config.yaml
num_hidden_layers: 8
hidden_size: 160
n_experts: 40
experts_per_token: 2
d_expert: 144
d_shared_expert: 0
hidden_act: "squared_relu"
moe_layers: [1, 2, 3, 4, 5, 6, 7]
router_score: "softmax"
normalize_top_k: false
routed_scale: 6.09
balance_loss: 0.00434
balance_bias: false
init_std_router: 0.0291
lr_router: 0.000663
vocab_size: 2605
norm: "rmsnorm"
norm_eps: 1e-05
tie_word_embeddings: true
optimizer: "adamw"
learning_rate: 0.00354
beta1: 0.9
beta2: 0.95
max_grad_norm: 2.0
batch_tokens: 131072
max_seq_len: 1024
train_tokens: 684700000
max_steps: 5224
dataset: "wikipedia_en"
Below are experts of layer 2 (counted from 0) of a mixture-of-experts language model. Rows are named router (the router's row for the expert), up (a neuron's input weights, with its number) and show model dimensions 0-79. Each number is 500 + 25 x the weight over its row's rms, rounded and kept within 0 to 999. Numbers have three digits each.
Before each expert's rows: a language model's description of what the expert responds to. This comes from a sample of Wikipedia text that the model never trained on.

# expert 27
What it handles: Conjunctions and sentence ends. The conjunctions and and or joining clauses or names, and word pieces carrying sentence-final periods, like decision-s., progress-ion.
router:516528529501547481495484516485519463461480448535477529446512521500499456487500520494486478523503513517506513462508502509501505510473524472494527479514481533482460504497494516511494512459481517507496471551449464519551526540493517493505482475
up0:459472504490486494478478477505508555513503490475466532528489486486482491455508476506500468488489494501531543541488511474513532554434505504464547457542467487496501490485451501483507532458500516504481520511466486499453506477446534525518505488
up1:503480495515491466505522473496465525492542482506501499460502509476508540470518460479510508485505474481465503567494461549493495503507462552481458493477456485479493546490482502493536479459440505516499461470477471494510492490537450496456507545
up2:462511510540469483498530417514475470464474500467498504478527542523508508581511505513482491499496519473529506489484511514516524504490548522517482497553481513508541464501538461513488476475491533473482500492502520484483528469517499494516506569
up3:462483496518487489450534509510463467464533478493493504513499490495496532523519474501470519491466498522485484499496478515518530507555533494459488508498529481485478527523487468493514495508494502470528508488505513490504529479528468490530506544
up4:466521514523499504536542496486484464511505505513526491488506504541485523514544471474487512538472528440518518489522524486493555474542546519492471471509475527503520483532529512476493482495529516521488467465499537439516534444478517476537524497
up5:461428501442518470469530501496474492489471506527513500508512467566494473488480491513505499519540483528477516499523486473447498512555494467533483499513503470498502516499472495486531529501491509510437506497514487496520540519481527486555515515
up6:499495491540475527484515494474481517464521522490486547497506497485501491485543511467460504462519486522557503524502480511504471465515520519458463445445537481484519492509480505496508529473501538492481461499494497518493476481472482512474495506
up7:479439505488511501489502464496544534515510511487533457480486499510492497465500480513523503497470519503507491492479485491484465507482492544515490530487472511474520548502519496458481526496460482548467528458513511497464507541498519493489509533
up8:467514494476507487516511436484472497474512522500496493548495506520487531458502510509490463502487467488539535492480482576500543534538548515510490529471491503527478495476489517492551457526532514505502516466487481505503484473487514525511547463
up9:515505489450509474505486465500518497499485494494518483519549444571511470472502506540525501513515466495522536514520495487424490530505451494510500483514458490513488503509485477528478522507503493499435475487507478487523537482465451524509497482
up10:458492488483474496468484488517507506517513493523510467539512501509446482531503505485505503524459511453523509494533501490482559545481473544537500481506495540518487563490532478436506458516523465500500544539463533434498522466517490513535522485
up11:517493494524493519513537508477499500510540494485490488529498476504489509454524529535504483485478502501488488554506499560532496515512540483527493476506501473521495565525551521465488461477514525471510527496483467502471463507497491524517499466
up12:491495501497494504502513474479476481518515469482509457508470518525492492464488495524494514535503523477506507557466496519445474495518518488476486484504456524448504488524453492503470493519491534550495505491474495481461438461490495520485509484
up13:543483489516508477481511502485459521503494465524477525521545482518453553527517500589498488449486536500465518490510519529496472524488561529489519550475493494485487514495508516470514487456514518506490501516486462508506480476462521500469496468
up14:474508502477498544464464500504508480514538500532510514554442492474482505475548512515476491493526459499494516516492504488495533505496491491473519496491479492480481472553439531501466538520501517489503490494464454506529529505507515484504517493
up15:541481455538535524494527479528498467536488521457495498450480512489472473483517521494476530479504513538507500512490561535499476513463567459472512500485492525533512532499496503517548470516475518508491520517550516484493470532505456507545513533
up16:487503494513493506522546492458504502490512524496502485480523489540486509456466571497492515513501514485493486519494458500488475472511474479485508458471507514463507538511534497503498470525527479472462510487534483492517533519497493508500474482
up17:485483492482532513479471479478496491516508506489536458480531494537482518480477511497437520477515453520546501487506511516471464482475499475516463510477484537540559540497507468480526494490461479498498475469483517482485508496432456467519522503
up18:487513500518478546516523516541500456517517490478487405505446432509504496469522506507490510485483453484533531480500510529441503508477492534491510502491554522492526515532464475506485497546530523533469496445481537490495535483513502497486499487
up19:471493507462490473436464515497529518470461512459518512511519498484518516485514524501521509485474509489563496517511498498530474500499441495506531497552487498497510479499499529468496528513455501504460498506542505503488511505459527488490498522
up20:432424482484519489467522509468519478496498493518525482556494523486513527485523488509493504504487511491476483551484494528510539528472497462524497483512488455504482502484493509522491534483520489534509481510492461497525524545489502547572509484
up21:496500489448483450463510538469468526500486477510490508543497488459469488461558490509508502519532488513473528485516490517490469538499499491443518478470471504502503490478508473509520508484487494529514472500515469490504514503498522498510481470
up22:468496498523510464496532474510508509531487483501540504441527493475505534519519468525506474486518501443523500511443504546531492392494497481498513511499555504537497498556488497490497522469509486492458526517488474506482521483513500494515502522
up23:523497512555512440504502494521536465504551486445492530475517496524496528511463520474522506471506481459487448465471515519516512456472546504508515479496501506529497541479536472478516499468447485494524537483454473480497482507522486494508506499
up24:502526498459479506532461511483525492443525476485483494515467533497488503482536528496483494503529458453509475511520515522497536528474505523486480465472478505505515504490500506485559469526514479529508534505462511498531529497481529493505524512

# expert 5
What it handles: Sentence-ending punctuation. Periods, closing quotes, brackets and clause-ending commas fused to the last word of a sentence or quote, such as ing., ".", es., ").
router:489491532493555498555485474458477471493458479504461540490528544528476497517496501499478515476529473501503547492519469491481497487476526478447492491536468507504500487475487470472511466490476525518512462513507500505524506507454526484481506465
up0:505471501500505459491509463506516477469533482480478507486529482471480516512526528499520484473441502485539519517504558484547524513487499528473495469523477483535492489487452499479496460541556500476484535484510473478471504493470507481524519502
up1:465494444537497494503514510511494516508525486477562485471457517464477500544504485526480499518508505507503488502484507519474481482512476556500522490512519514490506508489518441568504511521516463513508485513506518464485493456468444547481488481
up2:477433501480495457494513449543490506489525541466500539473501542513509509481487483526472506485495478460497507504491497510530505482528489573512482523520488486482511468529469490555522515482494516475492477517526462476501503471512503495480495508
up3:462521493474515455499535504555483480462526497469527462540519488529481481490462494486520498478482528452500488507473513508488499538487528483515506490540559469486491509454488476558493486486481500486530488454533464492484554505532489489570498510
up4:455507530510456502439495493503481540486525521452468540543494512503495526526510490456506558505508489487531516493459494538549488475502481484551470490516493498503514495505513520517494493450520515470473543488496517474509528480487526476534516502
up5:460481527479513438497556515496466483468478520544532461483509485518525469488486482560488547478533472484498483531494500488457506504526484516495517458510517466500498518477488498524540514561461496473460473493465524495477539485470475492478525480
up6:511526497520473505479520455558485528516525492511530571493500532506503485535483491491511506488463516488491490538484501498502526482508521511493496542493513480541493455496450545503493509542486488518508490508496515457476511486494512509482511515
up7:448478515490515500476526560481505536500517474518487449512483464523433516530538491513511484509474500479470499521501481502500547482492474469500520512531514539516539511509491497542512509543465490501497472463533479465479480487497491567494510523
up8:515497504521508449496514483448548511456540508444467479497484510502541494509496514475498527489483531486529530487498454502533469523495493537544521495481521483525515486487495510521525491491505448502491524449503481490496493428479515494543486514
up9:474517495518516474504504464531530487424487479453539501495478505461522505506519484495506561474509517502548511529517527507533511474503518509526488522503493517511487497485514512490487467522452471557476464459501494423473530461475464525502465527
up10:502480455476479530490508518493517514508511496519495478551498460484452518480465550480499494522463517482511498531528478512554490530494498505497508540450553485518490505502546480452530446513491480470448537504497498506509508511497469525519500499
up11:475498454497463521483514487451506496509492477496529496483483501529508497463480477520473558514513549496505491494490533489540499470493520524538468474517531466524543479469470523510497464481535521553480468454491460490522495490494526501492529498
up12:487519501519524531496491513534451481516513498511525505557509503501513496470452506517533560501490483498482498525501500512518492484522482526504501472504496510505541498511496441469498477511495520515461458490504452462452473484501483547510508494
up13:530540493485489488486498488511471534531499481543534479506477494479493547514508480490533496478546524482468522513526517503474494490484529504473547521555494465476514547500539578465500534485502450512526503440481456490515500517437498500504510480
up14:500481470531481516440485488480496526465500515541501489539494531445537516491489511517458510490547498508511502553480521516473516499502481490488473538497527526512502529515483488550474532520542479495450500475491489501512514503489470490495523489
up15:516446523528535507491557480510507496502535513473498514505537507456469481440477469483514503464502473534474514524471488546492482473498502488474478471497494486536521495510498487514507505468508526516456467463470487493513480517483442521484519534
up16:451484471473488488498499488528566490483504485473479477516507482539514521465497521496482497535522492438510522561483478484510474497498506488482499507529516463532456510499505511471518485488547500476493505469492449492489470500496504518500536530
up17:474510495557508498464472497473491496462503501550526504495472505524417487461467464522432483470520501523549507480524512527524511452453524537482522526482511489505501495481532504525504537530477507498497477479513451485469478516527502542548507484
up18:537498512528531486521537520528553477489493471478487505487476461497507507478484500495505482498509490488493489507473499486476496488472499574525531474478512523507570500525486523508462519510494517543502502415457533469475501466478495522522473505
up19:466515526506466446495511539507518509517492480470520495520500525475518572519479457474494529484487510494481511518467542493532492494526494527466521507506519515457528484461461472485516493473481552513492483493506506463464497507489514525514493470
up20:497476490500491508461563508478560552501496488547522502554509488464487469477506513507481467556520519488506510520506451486519515547553516455506464538498470540512485530499537500500499499496536489486459508499518477475486515528510507504542543533
up21:506512471513420484508544450501455489496489524549490529486528487463494526503460482498486529482487506520517515495478522512498463488496488500520488493545501502518464529527535477507535483494513479555515518515507478460486500541516464516527468506
up22:439463495509517550492465490464465541517487512482463528442478494482515520472507499463519522499447519467485487481501505544563499460512525532469467535493484468521498474518462484489508487516484442438502484512525504513525488500515499464471532525
up23:449499514517508467535519466484514480484523460490459429511501484531485504474502504498515505515492525486486487480475477515496487458508512527491532447478466517513460527514548523453512494467493500476523470502504484485494533509476518538504496463
up24:473479496486483499461488511493512500498520476502509411517499527482493481513547506513495523484505516450510465552499485524503535539531502483492497471436483510481484508474502484429579471507500477500496522507446516461526527478502497501498514524

# expert 29
What it handles: Adjectives and modifiers. National and descriptive adjectives or counts before a noun, such as States, British, other, new, million, and degree or percent signs.
router:462493471481512506506530546554482524513473511512493475490502504491521509462511518532496490485533519486482492521467522515479477486498487527427498510516531485481555550483496491473516499520475539527510494492504508541469474507523478507485570565
up0:463503502470459480506520447528494462483507548507469475529541527540519531512534521496469493466515551456526544481481546475482502512522501498476531535527519461495497468536471501492458483438510492486487502509470508465503502480500511474510543484
up1:471468483521518496492517521509459535472512497487488489488457463558491521496480482516498476503537483512496488485489516527480473513505468547501456501506475518476506561528504477516498508463491530479470482490483504493474573463520521531469448496
up2:476473487558508516515497526492530504477507503437501546501498530523462489522525522494526467543464464511496514443501503517480494506465507542488486494528526497495522508492541494557518476497503533493506509492501482446456490443490453513511506439
up3:451484498554486506495481519507512506491497502493459495525517518555529463490506507498501488488487484457506490487484541515525521494533509499484518488490489484471494525519479499477482477523503471492516540496510506458483568446510470474520530524
up4:471497515498453454479506486546510467517499476491506489508496536475515521505521468518468527505523513456524477470458480479462527467541512524513517555525505502530487511524511476514475577452503540481543472489500487490514505473468510492520531518
up5:448459523528493461485574511555487472493517503533505504476478494490497468465514490519468504523503511510477478482490508489449554492534541511510537537496458488523513527488520514491513486488489481513466479498458485440469498510480496513523518491
up6:512495512517516503481506498498466510469521479542534523483442494514512507531485477515485528478525483485518516521493486489515455464493503471477503482504484453512496513480534495484497484511515550549515545495467506459530522499474553487502499516
up7:489459501516514485491476470488541478494507482474501522486496479499466529514509504535508504482529474529506496536485475504526510487460555474459505514560496493501490476518526494486505519496477474498511512496464484481446470502471499493527473511
up8:516506463505542526457469493501486526455520530469488505527510480510469499500463534472493488533516496499526535498481495485501477516475487526497497486482478462510517523518501528506481510496512465496460494478538544487492513468509509489498520461
up9:451531523485523506465517518515490539469543509510451512530465506500490476500492495491481525467539476459506543503485539523467513492469464488540523511483495538486450507504533466477481478499476487495485487472509477454479528525496465526490498472
up10:475528497464495514482497516455488496496494480535512474530503477476505455571508502533471528518513555494487507569530473515507584497531493503506518507487507546502516495497555532528449490500511463474511540517470440500496521525522515505488531496
up11:472489533548489504447574536526556474480527507509488503541479518480505503487535494517466496522508539512507503484473465493531479481502461533530539502497544496526490507507503491474477529508496499563498508483497496504488489509517482542505469479
up12:484509516521518503501509470507469516486495468527506505483473516522519523475499497530484485499504495515501509534482512491531480437524457484499494508537540529490508516494514474553517463453509555497494476478530523483469496471507480543473536485
up13:490531492492529464515526483521514484499540502498472531547515468491500565486527496527482463490498512491466501495495557486549536502473509500525453515531470477492501550526481529443454473479488502478517509472512511488475470509474506498506520501
up14:503533504495470478478503492456508494466485487505504571473480527477511525520499522493486497498467479498512497508438507534561500447490544514488464508473515481503499496477499526527504504489509489508530508496532494509503513520508525478558507484
up15:488483472541489453492491545516532465528513465508497500512538474482507500471538509529518542442461512531492526543505498581482514454497499514463519496555482534486480532495481457476490511520481474464506464492509481475522487491507497529522485518
up16:477487518491486481489494466476475518497486527507434489526471498557454525533508543495511484452541507516538526517501442578491502462504509482495533516510463529498508488518456477533508544544514496562456515502444518508543475493507496513490478518
up17:479529446505531506505465499461496468489508550531533470485483524549505499499488497501494501531517495519529494535507473515470504462500504463468505520498463555511515537487483436523550501508536477507488450534536485497519517510495480510520469516
up18:492472488492485445524508477525517459513514466459472522517541498500498485542503496490483536495489468483508544494473487530517505486494499542487492497540521511479520534481506485545548479508468493539507499511513483452455553447494535475539513516
up19:480525508512449560463551547493551490489515515452558492523525493507524498525486514493470513513534472486519544516517526502492515501482481493502487467487519499498500529484484531445548534493498508523515513500509529485520489509467536481497530507
up20:465436463477479520463518500494551456502489471523520527504519544447511485498502515531451498482489501480499514502492481517552506510523514504530475489483473505452514516503450550505478504487477454472504477481518499507478518493495494498499462514
up21:469488446520495488478506507480526475492485519538526551538574474486512503461535519482493520488506499471486533532520529515543515524537504450483495479491491457538491547496528503481515498501507484487477505522538512506496503480477506547523562503
up22:461503444493469554539467490491468491507522486530520493487513485477490526489532500497465537507447528464516508507534486539527508499508482478467450502523518486498502443505536448513510539501505535440500524543506500512526477494455485518543487508
up23:491526503522520477491512443516472491491554534434521519529503528481505492486455505467530514477553476490493512451489507511446503503495539534483471463512484485522481513489517522494514494448469476518478489485446495489515499532481478485523514523
up24:528497436527450544516486514513492508490499495482522483504521535527453511523531471504495479522529510506537502481536524523495525516486504531501441487506466496500475503509524464494489474483491467534517506481458510475503538470515522479540507488